{"n_layer": 12, "d_model": 224, "n_experts": 24, "experts_per_token": 2, "d_expert": 288, "d_shared_expert": 256, "activation": "squared_relu", "moe_layers": [4, 5, 6, 7, 8, 9, 10, 11], "router_score": "sigmoid", "normalize_top_k": true, "routed_scale": 1.0, "balance_loss": 0.00247, "balance_bias": true, "shared_expert_gate": true, "init_std_router": 0.0348, "lr_router": 0.00193, "n_head": 7, "n_kv_head": 7, "head_dim": 32, "vocab_size": 2048, "norm": "rmsnorm", "norm_place": "pre", "norm_eps": 1e-06, "positions": "learned+rope", "rope_base": 10000.0, "rope_fraction": 1.0, "qk_norm": true, "attn_scale": 0.272, "tie_embeddings": false, "parallel_block": false, "extras": ["capped logits"], "init": "normal", "init_std_qkv": 0.0246, "init_std_o": 0.0, "init_std_up": 0.0246, "init_std_down": 0.0, "optimizer": "soap_variant", "lr": 0.00592, "beta1": 0.95, "beta2": 0.99, "weight_decay": 0.032, "lr_head": 0.00966, "warmup_steps": 125, "schedule": "wsd", "decay_fraction": 1.0, "decay_shape": "linear", "final_lr_fraction": 0.02, "batch_tokens": [32768, 65536, 98304], "seq_len": 512, "doc_mask": true, "train_tokens": 418000000, "steps": 7193, "dataset": "wikipedia_en"}
Below are experts of layer 4 (counted from 0) of a mixture-of-experts language model. Rows are named up (a neuron's input weights, with its number) and show model dimensions 0-223. Each number is 128 + 32 x the weight over its row's rms, rounded and kept within 0 to 255. Numbers have three digits each.
Before each expert's rows: a language model's description of what the expert responds to. This comes from a sample of Wikipedia text that the model never trained on.

# expert 1
Description: Periods and name-endings. Sentence-final periods and abbreviation dots, plus mid-word pieces of foreign names and words, like Vol., Ni-et-zsche, Kashmi-r, fa-il-ed.
up0:072131110095113132121099143115122120146124119173073118096199107077154131138135218131094156151128187122142123080143120166132133064093099090145158141136154126123155093084128109149085122076156113221171109119139103096156101105116108124110111061158168099137090087129195100180121125149155117101187158152121091092073154087141114122130158111144138122103129166140096158125106168120142177092126103102162130167154131170108074101136128089179118157099100118075083109174136140103103052114157198133160193058170134120172097075152111072121132070154102140132121143123109153108133201141128125073118122080142115122119130133186126194145174092088113079116089065089092167118161122158163134138130
up1:134109153065135078142144105136107112155179085176055148132144141144119079110120148136157113153081097092175155130145152079157189094128126121168162120097127150143126093134156125132142106155117152127090178078102167123151125144088112120156125114141107132126111128118185162189178139162138170125116103123073121092087082120156133050111114075162151121137136113079120093091132153141108120127100159108196152122111071155105135087104167165122152102168143173128150167059130123157129147171156144090114144135050151062099082111109135184131082052098097127085094117064147131151163197121193195110100123165123154122046097115126114133129135139101168172109148166164119093144110082135021132145149
up2:097187162079104108147136099086131100143093129143175122124145125200096147124083150095157157163106072173084081101100173142144145101203148083079179119168109119067168147107097134077138113176123188135144128165136100122126140142133152157128117185136141088124100194162156088166117104152139152175152030138075092115187121153056179124126098137106117132156123114107084117132122160082101107184151125168131144111105109121107211158145127093094141137140116152116093200123112118093133147132117135124128201134099197149100160093146151094084142106101150149129160087098117083107154134158167144104192167123136144144127137181091101075089172137129171170130145151172097176151148132150144071078104
up3:080152120181164122147102098153186065177138117173056148039129128137154148151110139179139134158161131087154177118139182118098144113143103104166147082136138156140132043102106122111150166153085075092144200060181140128136098072089080100115119069132107125149136152110138134121143073129151167106126142097141167129162109116147110125144162098129147178145126069155105128144137175140144130157176157103108117110103112159108121134145140091190087133095185123148104134136164091128105141072092146168080126182148109124165113133126148139094089092128129109060063140083225149117134165175119149098133151112135139177046106132107057102099127155119151181129147089094129096126121091059115095123151
up4:162195205083135073131156167133125130147137163125118143110109128109121117112155133161139154105171069143128165065183129173114161085160131165136151180095131082105137083102114155116103125096136152085113157136093156136108137099133129157180109102143135135131100127161188110125155110136131127102105128126117117130123184118163179147101153103140127071081171086096189145082094066085152105106090128124083119155096102134095113125128135114132167136136158133075142064097137056102188114125148155093152141193043034135090204129130094128098126129077140090136100168095128147120119182131114106112143081104148143114142134055112133122190153143055149084091172136082109143090082110165184144101060
up5:089125131122129082136096163101066118061143161152098179150125093096189136139165098122120153117158085114068187121147095146120123120162169104096123127173114117192161175142094140150126149136118163165152159097087143122135078136143155147111133088122152110184182130146110111133132083121137151155135097161104102114055189139136138044149113135139142114101114114113103146081106127148113154130136170150150075144168132165111126081116134086117133156130142120117081064137119079186154196151089127176147187186104189211127134128201176103149170125109118100124192167075110137073110127112075078179086120098146125120188070110111165104143106078137111147144200163171119115151115133157097098106179
up6:122160145140108165126140107139119132141063153124129156097135066120099114095090154181207182103121092148084129138163192162108142132131158109146130128125166132170094085145077148000115111130118106040153125086148143143127112126145176148129132147132173142125104104119112124099109136154189114090118105079187127153076120108125161081121125133118098124080150129142068136174139145140160136121088114125149148127122092135102171082151140174125094152137218102160100184101167133169116158107151078138137063089165040106106103159103143088132147097134130153136108212070076056101099163116111149133125156069134092108167098178147132109150151157093155139170159128162117159164141187130146105104127
up7:114168162145168118104069165151148191134189132184169161080124130124162133109070160135123120103161128111082193152138134120148084085117102103127158115107112071143113156098153118078162153112153122130113119084180093117129156132141134142117096134145183106169140115172148162133105124072147152074147193090073150144138122053180129136153133137070107179156183100070146104139087117112103130135125124140174126057123138121160137141177164091111183153147080118083167204115185150200099108118103042165108143131158171087100086122116082140078139122111153151106064111119156109154121119070153134097100110094149183157073155099130129090148114160149105187113111142129114115135118161143149210166130
up8:082119126185150104149121142134155140103170111124188119107163179158095121104182112178188173113118189122111106066153136093140161120129054147143142147080135036132152107129137100132164134094198097148107166174188166155115139109084127090134128166114131127136114166188145166105093152072119093137090162120159136130130089115161143126130114089102139143134116110090130156148133112158131154053119096143144113067149202140139152165215076139107132182079107164076147148145174207094162140114084130064100134115073157150104108141106151115131160123100123161094056086150162108136181093170064179117157128121146141147065127117153151167169132089122067142119098116116090129134111142143106090139118
up9:158119131059140078116125146161143101157141065135098104079102132135136095103177075116128074128177146170159152167118126111114125196114132095118199119127130151168157095165119099105066120126097122159165172129078104148096200092171133163133132104097084144138129161165125168101093098166117102150119145175101155121117076157102117088133087123087121109126130183119184153101164152195116139125154144122172116092074181124131143044173139091122115153091150123125138117184160142128095146114063118124080125157080142104117178137174106091159127106154071131126172076139210148115124133097150132066063137143113105124089098136140139186165168131132124108155148191141199066115129113135151199071132
up10:084133161096110160140134150124060134078096157171209173144153154091147145170024162118151095147106112122146124139133173059113141143187125109141092187143198144188129119137138090179142128167183142049127105130140129094121143133124126124059120148157139137133101124134130136138103142099066165100150129120108118124061181121097136069146127143102094163087173131158118112127078113155128129093117123139123112151167128120204137104113137175127131152075091111152165219149123202104143139146113119155113128111071122048209122125130105165148126118118177137091115113110103130175141162115124116086058139125151134160177146119132125151151136176137106182150106139113189121086158108090054088143155
up11:112161119117168150142099143097104094160126130111167095148152111114093199100177126052129126183064191139149147184072082077136139222070168166074115078133129099164141116163176128093142126149086156130096158086105114133139127117065106117132138120127186185109113106071112119134130131051138082093103090145151113138141158149188156088110119177174167121135076162168119130095152117128116155094148175137111167120141138174140173110139140141167157136139111130182091084151082143124105109141115200097131148124098075157117154157180139170082077092142131122105103140161137148146096135123137108121135130129150123105051122126114149164088143087096159113070115071132075144068106144133205172089138
up12:120096121163197107174171082099167153124149130136115117054137129101110191132087124142141120115078095139189167093150116137103169108145148108065156155072159129122122101086152097045085101146095145097084158166160203050119134126097096158146134185121176119143170060092106157145175163112133157170095122151149150112098157175199117137126123145148099170042162126095117159111090161139154123074188176152157091096116166128097058118094174105128063104115167131132114115129168170184098104120139167165128137112160155110129140140176072178107092091093108107125118166067113140142117119147100149133153121113159114168106105097132126093111146177145100108077130162135152116084111132134144084143157
up13:131078111102168112121149186202193184136125120061111116172134108164115117143100106154074097143175173108123114125154100070083069134166149087071081103183180132147149094140179124112145085124124144102152107143127117141138017117090138110132113135154166126129172152086151110116132126122096101150178151174165127139124083080099128178152149117125120098149150208121153181122107135139170154124134121151067114157137115096179124076122129092094228081129078167072097147155116144142056172132168142147120120101144105128106144131115132145097153156141173141126081161125101134109092114164088098080121153166154105136157067164140165155099124149086128081172181132146131051161110103144111145137097
up14:166136092105172119119144170130133130099168144106110132083158101120115126111119186137078163110145159164134152089150118106161113137173114147118066113108139114129162166085112127107140211142150127110121120174150101133144133109131156109118191100160081151109153146144149149103072090082190157141128126092030118095120126117157150131150106182142133123151178093124143121147143127140146158136079099141119092174151207147078169137136090056112126174106140056053151148169074100088139129133130125142139125141146096140193078142137204152105119084157102116146114164110134117146112214156110156192124096161147144151152034113122103160121070090129074130151081065102131067136203123109153148080157
up15:115156157113099173107114108074141102122196161083121141057132056146105149116182126151152148051116099128134138111157214102157133181182125158121137135057123104182112156127113181149115116144185160121133127134145173084113087172088140154137152158122144088149139072106165111124136142098126111112138153077106085119129179182119115144174104085132144153199161126107146070178153090109077143144140181113130150080112128103141172110126153094120090179099114174185118119131081101143154171123103089159131091164119129066115074142067104149122111173115106181135132131132120167122069130164164169119126117107129111170103104125180126145138094165154119094190145107130113120039156141128203058136122
up16:094183134116124154147114139082175124095160135125106127104097099145080139091106117140117097128122136174144145170134158127164120169135167091060124116145073146134128117121100111135160164109112118069080151073121157108084094089139149077131114086152149152114157123116125139137147092121153140157194144147157093196155127165182138103132176156124078110159110133106114137144116143174156126090139171114140104107127189199151017146061103119148103123190130135114073203105162127132088111141117106132144111080153138150155091109169128186140109202087100145148153149129116151143111104156164212111159163155192120199111096109108113079097176067101138152117129077142117203205133143152141078131081
up17:109109145046098074145085098075084171175140126108082114078125127113167162115108138150142160135181149107114128159150102150157138084143138158156173097149095119114091090121066115145090172113090087149120095149146110108130130052080132120151126094111153115118133159107166169130118196077194157153217086139146100102189179165117106132088148098160125167120082170117128088153168162129129103116182121164164111109156127196171102149121138169168163139130121065135136125154123209090159128096060168122114193120157110101164118131136172141086146128158084155147084093132107117074164142139085185134115143143132109162099162161132111130137125144162075106142131084101207104109122176175110149087100
up18:073117104124112119142161115091051160137105140191103091112078067157088150120088106109097134126128175109143241171120110096086134103087102115108150145150094123139098068095098147143114151177083135117099166161117107058105140140155131124085121137082112124187127208109105149110135107140122058136120061112168160115143092125157139089108088095142084166142179050084157157125080110128120181137105136189170132123158067168099107159148156098077086144153087143146160092152188108125110129137194112125149103111125115117114123144186150183155115135170191160158140147093145101153149094132082072122112142105164159130174110118099094078141201177126112110121114114129129162161140134135085145130105
up19:069147103147098112139108134136140126123106116087053150155125199144089101183141166051114086110136145136120145087156134099116178152121092147131141184167081133049131113184154164063077102111148170109117113124077144111093115136202066160100131123114132121123073127173136108127161111112139151138158103067066134198121069103114153042092116108087119111130158096140098161083087126118097199144081046144133134179123157145125095100158086127159090087134098161131138171170179172129118117101128102135158147188146152147105088107125118121089160149115111112129103120126056123108148121106171174118105142154145131123092102133140130162154079120125093084144133107111058095123102081137153051099112
up20:127115108120143111120103091127139086153076132151120092119077110100142106136112113131139102180123142151115093097147173113139165156105148062129125154109104065113107150099087200143178101114128102111077096147129174090124159128075128177141169141125151123142094093147181117127103172103149128151081107115158141093146074178138138195094159130105164145117196136113126113074175137154151163195110091134155143127148102114061170138083157139194151094149096175056139114147170115161040088118162108121128123143162121125082149129120125098160168148123138108058134098109167097155182180094118119066106077138120170116185141133112025156113028155154125168131147175147130148100108078094124113155147
up21:148092114057161093140152211107117185127120179158105130082165160176175083141123139109168138156182179155146177139074146077185155102120155181141174168111140145097166132149057123110162099125146093150123076126069145105133131087145113154130094071081139123152122115189103112155114150098140156139173069101187115183103147152114074085119182143156131125202138069152075081138100089092124179114111096133134111173128112164138102131141099097104141101134170096116158092115124121130182117144139158131168145118105118164093116123130141099137180114066107102146050103048160122122133175152114117113157146160108132130096125127191147149178092127149127094123126147145068053160137096118102150108092
up22:091112169077117130172168131182109128134064111191120163128116173159087100173144061151207119165092071120161130121140177142136132096118158174115150078162154058146094135092130108119065118171073124082153114134109104169123134169105154108118104105136162144128115170181097145093111103114122143121126170185136139139134179127117086171145141142126111174149122048097194100137134122079154121168131103126085111146106183149147215101145129166099114124122084105143167148155169125166177154130105148163124181115139152062134103156131105115122156129125128112133133164108094145152047102153149168134079105215134196169098095108173130180096135040128149127145111113136097096148118110129165143165168
up23:158135138106127099191159073093124162255127136119134100108085070085104152109143130160113121136193182154202092147131108191163136124095116137147110109112126092121150078118126140168093166077125108215130124164086097144098163096102113170192117118147127163122138154149166154143109131100162176162125113193079152100124161174141154171149181083195108119105081084143148118125139134179091140160176147121122055137163142154192128140108177059136066107142109086122168168088164179134116179102166170120118124102083067065108089148144116097108098109114093062095147104146136175123140158092121131163133100103149153157119144134096131108118114153122131085111140097135130128132118136109131103114120
up24:122114151058100166131110109098130094117172093181159145103121128122107117068132086065098094168107107097153148134099165081124073144148135157100134102169143126188114130185090158153111170103152178184123091094095096123125074165137133149072141135169175115101110152211138111114180117137143137127129095134107117143169134115107077121110086108177106102095136145103136074075101193107126130127102107078123140137120179161113146139146171091175159126146167096130124110113117061161123134121075147130085147116130143115110106204146157064120079063130103127132102150075215154081150120148047116125107118170169143131155092156103094051128169099139110145119151109200117148166131167136110053136172
up25:105085172121197147218177144117185128118136131143143144092098116113133172153110087161135146114110173144112176147152174123191076143202097113138144085172095114156152107170120146143158107140136150116150118097127086119125121170103161162127107104176141144201149104102153154062111079140171140146109076124098094096124181144108089104187120146140128139106154078149131126131165159183108117188076102094178059120154127139064154120126148088171139131144125120145112121175138139156067125090135101132097091166096124147150102097081146144099078085154090126164146111158126075080141134080075126174109140123057160150116106167141124097180148082156131148157131121123140113074100020139105133064114
up26:191122098156129174199038122139136152171157048180112154113087116156068125186093136078118112145111119175144201100130106135155207107144146119167124090136099143107097096166181112188126125164129152110165160126168122041136152129181154094132114141125111088178119156146123053147140177122119141102175148143125118161114141152104137164133101105141099103128117147157142153128143141172143104113146116170153164109142128159134154128110173163131065133184047132148072165081174164158126080125127163137147087169144163125175138136101111108141145174106108137173155102118140139124102129158152160144139136170184148175158132132107133069132090195092150147045181125076106141135079088118160116157105
up27:165128091182143098165165151172093122112204154156149132159108182130055140161146090113161107119101156162081123160075092170212164160136153123128188127119145100145119096128148178166145196075166094120147112158098121132109143062112137133145133135115134136204118136108113150114119189131099082134141117088141106143092133154169148087183101137103114120177107161140119034099108131118071128094169167112152142103090117131144157108102143098116135081116190128148090158111161138124105146091092047055143138186136127111145093097112139090149112099114132128133099110162099068153183093200164190173151144085126108147136118100213093121105137109107175105184130110109095077128099139108132137120098
up28:144089138109103085134132111090125066100128099094165095140050130089180131110128171163144128065103158130205158142132162137146183142165121043142095117089082126143109135094152161168118148120152139141089168093151136186165143157102118124109147150169107112165143123154137141116148172072147111153163141148080177174100124106143145083103112110130159132153127155054121117156135159140128171081157080168073147112077090110098118057108120165133130210155096149108095097117143124161142071144134153122163104124111126092112151179129116151109167159143109139113155087163112138085116140095072199098107122099091117124163144146175105066166155199172072207109142120099111188159109131134160086197153
up29:128098134155082129214129108129181124068114154086120101140120159143150140099124090067149131097100187140097134083120110146073118097121110148107116134079125142071139124136091146159171179128141061121147106146159127119141110211096134152111079142112088138184130117126122179167110203147150090102141137065129119153158104141173085112137131157152182140090125128146131076126141141161053136170154167120085145108130087125124123049145173089137127166149121140174130166149177113180117104076163075159143128162119153119111034157121131116124154117131128143077050142123109156155151076120131093168100122184138150072159145126165153102133191123107137069108098167137175123153087149052062128094137
up30:042087143108099172175122156161107113150169119137166178080087069179136107138095101155092084159052145074160194094136118137083139144155143130083159140149133062124180142098120086144146094165163113123151158089143143134129142083154135129148119141141158134121124084147074126117103144166158128149142092112118126156166119160143138181168171063127115145204146102132095059065150124088078138081128136085105092166134154135113159116102153117156137106067084146098124096107113157109131103108106105080157148129125104036131097105138067109103142200099132140073128141136098085065095125095162157118134096203144149148107122083137132147127201145156124128160156146161096151086064109164102084115133
up31:133067134095132096149034169208062159208106133123071072180136118151136104130175068156157164123156167140158129075154145129116118146179134144123106066130146127125121118142137158095117150090137111100105030125147095141082136157109137179121171179165111062081149161169164188118139084087166145095142127105147076150122145140093154099165105149129111136088151141180125146101160142139123190114100183169116153166159150176095082129142079074140110197137124143175123156129081126145179104152154123141110144132131139111126156077188141099109168182166134180154157103113134127140064137116088113086124146182092153163151167085162153115162115107156107138102131115075136122096087133129108132120134
up32:102124171043097101194072131107141102176116080196156098142169207104062133148061146146137096154194153145099177081150094140136139124151145144120091079127116121092134160157094124084133089152123086110125128145145181119111136171098128175148115139134158111147124086124127084098086170157132064121147131103143098136168155110137188073145101158115114125081141119141086100164106082160163139167112111100149102128156154158126086168085150135115168119157130118125133124076116111105151179158174145164138139163131117124116157159143128118065129156176159099092091187221081134117103135117078150112123177167083096193133113152123123147152143060134145082117179168167192126098152152113074071112126
up33:136120100151086066169104171085153041128125069120134145108138127099172164134098092095136077110136120138129120146081124104161170121127117150172159122121112158089209090160223156186125084089124124141124086159094134177100152139140120127088200123101152065121078111123139174080114146102111128151129121090130171124165159127137173140105165149139127175175173098142121106161147092152149212157106154128119123139116214116159135197129147080143157151128032128126097134086192140105102143104138128115134134184136118138133146156137120114113095119129070111139084156072146189119092151094134122101146200117151130109115117106126135158056108070116123066057114094180134112141120138086120107110124
up34:117161147123111078167203166140128126213123128137112135158081169158088203139075106138102171110157086122126108153152119117105134144076114178165107130072081072145108083133123123084091104102136155137136121074141149135188127131097083096120171079199164076120135150095124119149139173161100093142148128084142101120124099124120135118138154135096099087165128135170131183085080128102073097129146099136143094004104079149171149122149102164167153133143136120147120128162161161087142172090120166152084173150085204139112142158171122138123092124165151124054139122143103157131151104147112171110111084187186094111157154150117151092119090146129095083141143156071137105139102079174120114182166
up35:131135103151085148166095120134157070161100126119100122078070152064117108115220119163170157141102147136124136122019084154122145211137063118154143103131091114062075184098117153151142125097123095114065152148153158151110149067115155153125119167058137127183084130159126107163129151104178088199056068068127129143159159078087170116114154100063107172142071143097157117132169180141158162120143108155154144095104167158080106151142155141189105097125103165093139133108141154146160080130117164131102102141156101100132153101124142100113121117080133112170139135130087093129131180094171148116087111124110147111126123115131119199169112160127108139059125144087162117131143149129142087130148
up36:131143148161210151101154122121183199168138127107205150119127091142133117175141142169103126104120141097168123151180131167116128161180142104159176124144142113104166107215155116134114134117112110100170121157109122182171137159143174153126135127069129080166122125132189095045144113116125185140158155140098087111159130095121151150116135171071185134163219109113094162101143102136110123149129164185165139080121115101200129118145122094076157117136096108103106083119161167084114106114164137128154157096109118049087111129081140134112137128126148149156169113158102173065128109115128113111118111167130134184138137135051155085188122152148148124191143154102095139114133063157159046186162
up37:067188161067108136144182067085134108118079150115149117138056131144112129147137156095139141095145120143101115101080161147110101144100205125084131084129059160112168091043140150206091135152073073098114147195116116174123134167127127133086142148152152106212199129118140177092115109159139131158058062143125135127122075127170143149130153123150100048133171131139159139106052126084098131119114134098115115140130074169161153104095103097176117127085110178164111134117136159165160154118138136117128115182097088141162115144152121163124162162132097153155099152098105067128093158160156128120092154144135128172134160140121112112121092130176114116120137076087136134120091201147182139135067
up38:076138192069117154176162142178099125179135213095208148161087102083161072190175121160085149104126118149125149058109128130170106152139125131083134095160147133119175105144107165148102095095131133133152097161173101160099111157091140138146120093118145127119143133152119135071091139131170100173145130183185109165087075093119110164127105150163205116123130096174160113100129066137139124127106123213113132171135074186151168150127152072113135159117087111173084119071163142172144110134148100130133107125138146108146136112143100088200066171157121125077079186101120081096135149130165085172141107176166091102143104160115125089127120139158140174154132096118096114144118179165143139124180
up39:128175146130207111124149097122138104122130135123096142097122151088097076131146132137170079087167140142101084121152144078106132114162091112135081097154109130110092166079082151140139101162112148109048154107101127119154201145138128118161078079075126171146142065143146151124102147140134154175146053116069185091113104109118170090068171126154130132106150170149151151111170091084131152147096137164123156107113149082149114183138030125152094097102112159131127087162152070082141128097155108167149146113099085125117120117168110127107107102155134106167143139201154133117125118072142103121179079142147120083109100094154094066127122123134142187023139095072166141038105128157084147108130
up40:112139068096138117148110115139088095119064146154163073117111152131055156154173122129061152123072140114132093143102116139127125171155096105157133181150118086110152111094123096142134082163151105134196156176122152092128073133103111143146106055123137091082107114161188119130109178164135059122178164155126201134099065150125096140165158105199114121127116133194056104106167172128103151108126132152160095157135120168077124157144114099126221117111126145122163136160123116115170133131138074139142122090082098127170119142126141207163156085074147096134135139148131159156130143108146153144206115137080114115067097150076119112133129138061149068073108106178093113145117132110153080155180
up41:128119119118094172077128121175139069140069142108143138055162092160066169115139150131143154098119136057129078082175132112100120150147118058126180145080108171141149084172091166137103127077064150168069160080130151133089105124119136128111144087103138114101146133116155126112199107127141087174113140147109150165093111095128166177148187154152129158157163140117053107114194063122090136154122082143101123186083122160123090157109172119130149127180139091105074161137131129133110135121150079113132117115095119082157095129118088156137124159165082015126114091091133070196124073147097093106189176147108108124148162124178128170194118152109122120120120113140162095107133093139151123129147
up42:171124152138109151185064127123186173108125166145101185037112099143101178144143164154172131129149122107154171115077207206213162165109163110122132124066143126145145079147147136128134197096105120123121080160054106166164124150116105083104105096124098159158125171147132128123104178126141127151106103025185165099130096166127142096131139155071126113134140102225149107141095102149113123121134162144105115138069087097172119131107174073200109150177155126101144071137167139153146148144099150083137087172112097094120108149108124145124107187122169170115148119098095130108123160104085091064134145197118102134138150096117116122126167121113095120135118105139129121080093137155134153137111
up43:151085175145150123143157152130144158131153124190110173125138124136071154091161086187149132113078145118123159114159184139123118124112124127154154083095114107095137075141125165114171091116109126078102135115154079155125094129132206163155116103155180175102064146173211175055120115115118118177139167088089140171070142094105114111190132088092164131137195096127139163139098134124078098091132121161189148105194075151093126143123130126120121169143169100152164126127167134089149136195155126102058164098102141057171109108158119141153034158057162133125156090143144165150099050134105113147132108163174124107083141151108139142136130153186128149128160145122102133115150101094143116079171
up44:169146114163113181151160071194161135140122105123151188102116092155061152132113159176142127142147137135069127163135067137141137108156150145116100099118080132102123169175087155124108151134116148144116142137131168141109209099214136151136088123121117114079142140059078161105101169147145127169095134096060116124130205146148063145102175128147162138092120077115140162124136120164090129070171132157205160078112118178147191061125134156150083115111153086141090129147084121182152150120157086100106131168075100116113121097188130154168146140149114160136128113073098141132115064092108071123111121126082151080137071115107139177124123075084164152134139081100103080132113136112182126092091
up45:171089160136076186148133131103137106130088128132114103147126104195108169151131155121154131115116146149114132176146101173167079140184181136112193118100127137173157108186084088092140050068065157057123163043089157107068128161153140186073106144133148061215177179132125133142154082156151146140146120095138115114178118132194122120169146070125033132101146138092109104116175115121138174130109140103166143061139083188138180128163138096106134115142147153102083119074120134141103132118128131144133122152106082169116139090129168130134165107107031135128141138083124149113121143050107155125152114116125092114134129145155141158160119128169109124103093147109132139139131136131183144102084
up46:111114152078126154133157093138115119130122169149142123086105133170103148093127138170209173161137141125167081167126118126151132166115094201117181167165118092138149098075101159088149159122123172119139207102168087100170148130140120161093077108153112103183108111167148112101099112093217162134161150085141120127175143059140142115084145127077155068134098155129116115142166117123114102125141137156115089155188102135127126152071100126161131125165098135056077164126155165150175062139113175179146145102101138196103133116211154106127144133159175139185115152110160166114120140083143101084133172158117080149179096132119175097075098107080136147140097147145135113168083161191135067146084
up47:134158070110087145188072159135093084133183124148124125141145130063084106197126094092165150119177153177158119106171120126125221113114096106098123085172114129106132106146172102094135065116090151093083145158115179094171112180117102114152143127109104172118080119181144154178167125104152133133096120136093151144131141103164165131136131148187091104118111042128158132153093148164083169137152128111146163111111080123087130137145163131172128199105063155095165098170127143144119117069159086142127084160156097129126117148115166095102142143080141141101075089140051120151161096174185123124083086054111154119149114142190126111133159090108081081111120081171114130107048130147136117116146
up48:157130119095139151089208157141084145163143129193143111115144161122153183142149139113074092116123174124117125145116145151094190180106128142141154079155144089103155138128153142123092136132137166149098177156094093139136104125128185148144130076130117184141137106131142112186099135089109159121159151114172138049093164124157151134178123122125125107120149136091118165125124124117158118105165121144022078145146085061222181121164052063141081154108162072126132139154133140145104091203120153148109176089072163119120108121112166164105111187178126167130123145126183189165072094150062115165118126116082138109129123113102145081150114117074111187154152110129123119127096134182085112170175
up49:138114087149108166156135174111154156158096127139109119077133125092076130103160094118146127146174096151104034102131116132172101148134102130158134054112132075072098184095112112095157075146148081118134140183131146156121174098106140163136129081149163119129113173142194131140127171089190202113137052112106156145148119121121162124149156098153105186168090125064166153120150140176121138167202160187225097129070148185137107148132113127175109091087115144106179152099126157161116112091138142160145090170118080124125044095109144121135123112142126155180098101110114142113103127091215150132133137154135152092106123086154172104147137172116110100075127156100097135153186121137152082091120
up50:097178146151167141155080113168134104162117102127148153092137144143122137154085058107142100129177119144151148125174173100223096149179138117099188098175135178165082116177085139144091106136183160170191122115102159178134139186084138156126116147162118120145145137088151110127126108169100162166147137131162130145087109163180149122154128136096142172207158087100125142147156110131037116114093040127084150165092115108118192176120055123113068127129184097094164183106162191149161127075143132097129126132116106142093165138160107148119097128135082092146117125082140080104067148111124129107142158106128123094074183152144128138108143089128119081179126154180115158174131171160127157116132
up51:031128145089121155103130128192133117126122193096121128086172100172163131143126059141117109163175168146108129108193154087110180079083090113139132132052106056122105134121135076108093127136123126130126127158119105122112113155163161120083183132139133105149105146160114145096113102116141119105111118014113142115090136122154216086078118160111062162194125137136120124148144140105082130105105114098171176100154161130123093121066089164185142083091116177131135127072156087164162154092138126128177070169146150155144118101091059119135094095154104145110118117128121175118083144106159144140113085151107110100057089170060112092158077088117117172109136142165159132117125110108142173132134
up52:117065139163175127137074140138122130146170147141102096142122124110091171156119128120145147187135142119142096122103168130105131114096153098098143101129143122192146091095158133140072089084120120176177108179135101094122071109063137181136124049090110158111141102109155159150123151151147129163088127102195157093115147113108095141119146131140148071158142064100110168065155166149101131147100146151151147126128098142145128044152143069112088149113133151079157180160089169157124082093138091170099086110121129106128068155146063151115174199137064135112156093087166176102098130134139101092118106135022112125192152132099104166146099101141160118108081058174186170138164096095143165134142
up53:144180140082212094096144126120097098102078134184206150108078119075103121113102046099136135107083118121158119162154162125092190183111120096140151067097139085161180119194173145112113108163150098067180087105171113135105113101137142103088161154136038117164141131165124120140136117128176078127142107128130114177143093126089113075103124098115077104131062112128095106117150152133122130115099090116157147116162103166123137108123178097132118136094140210128122120118069134110085145101119162104149107096098098104122114172080112114092162175078095115158165095080119115071114203142125139148109144102091112146079167151155136140105070142161109106075201079163107097134141147114099128147170
up54:151115098150221137081150138102111124137103109109091160165114168100152121167178140102177152145163113201109158051141059146117134151059024105168138094124106159138149153141202095114161138119166093140115099114135191106127222095113084103155156121126122137094146112162197060129107113105144091131112099140184197129143128130175146113096065088122142127107146130117057135143174122120197090151110115155131154150077172102094144126133169089153081129147102133117152099090126167146114132157166198153135116103146122181148162193141157117086131151142128152096170159169108151096154103080137172111070126110110109115145117094118104117109164098151090123137163098090161124128114139134136137184147
up55:173130150175098206175054115116129160139062156163157108063169126143101119126139119103126148165114143165097101136149157181105115125077134107099137128103141123109138105152131154152142142106126082112097112102118072116128160134161085121165076140101149149142125146154163151120105152124198109180159094149108093146105187135117185070104146098148092111108090155094084172137115130128156115136125061113150101080112130136060139087132086185128128129165134102157151109115151160152139165144131122112136115104160145072161124208147092154126166080143155069112120173081083105097107097112125081184115145196055047147078146098112149114125151133146136129075128174089113187144118184151033133146065
up56:124061141088138185095155124185055115136179124086104201153109128133123096181106071102091126113141146147159110160126163122108079113088066130164138177103182084159158086081049084146138074105162148122091144142134083118056160196126156161094138152159113096120155144122124070119109118091100154089099120119091170155141088183149150145082125123108115175088088104161105121128144070131102144105162191161112132122029146111131119135094142145144158098111157123141059155057138145088107179116126114118160120079101118209163142116134140101102115109124141110158092080127122139097118143183098146115103050180065125110092136156135104115147122146117125151173131099132141121151145146163123119123076
up57:146125105116119150166162175100126136095163160126169106108109104152152125131138042139109166114114143083151121112109173134168123130106095098193149119046108156181130133123153129019132102114206062120081096118123045169122096135147160069148093090100122115169131094109173189142100155141121193157081086146103106075136124106071140134112113161148137186112139152146110118089154085154119138148161103137082140104102114121181148101180124120137103135093177048134129107160113114106096148143141117159162183085126148068087129116162151160123125051131125150156163137115147176103155097146141152104144167177136128123171161103091090165099129161098048102085146061143110129123170113132115160104161
up58:126138113145102100077091157114094115104132172177121131115103142161141116143083165200122184143149107161117072127154110089124116119160102104117106089116173084093166150180152120131115154174115123104129123127138179106144056168075113125066205116138211111116094123159158145116162160127161103146115120144182122133120204104157066084121062105083135116151132125152132068147125114160129142120103130120094118117166155143132141143112103147087097108099087118107125090162117132179080157158146081142156063133100200129070113137123072044142106143133140134083164126159100166117057139135145086138098117076107188115113060106185116094142169136134075131133201112178159149195128131146145069154124
up59:098139120178083112189169133179121175128104090153123129079081139115074148106129108124114102095099053126126059056148126110069141092182122122114123134153150113156156154119095206131130107130130103174122135135114180127142169138099108125077091182115118150154144133129154129126134094104150155086061127172160132126158088159092177110075127116098139138216130116154132143164089136167113092127138123161119152107169170148143145120096096120185127139152099124094141187149183156103139127172133102167096074112162162113156106116182105124088089129090105151122114158208107146037165095100199143169138087125066149141078064110090135140143076149093109137155080077101119143087179145170123121100097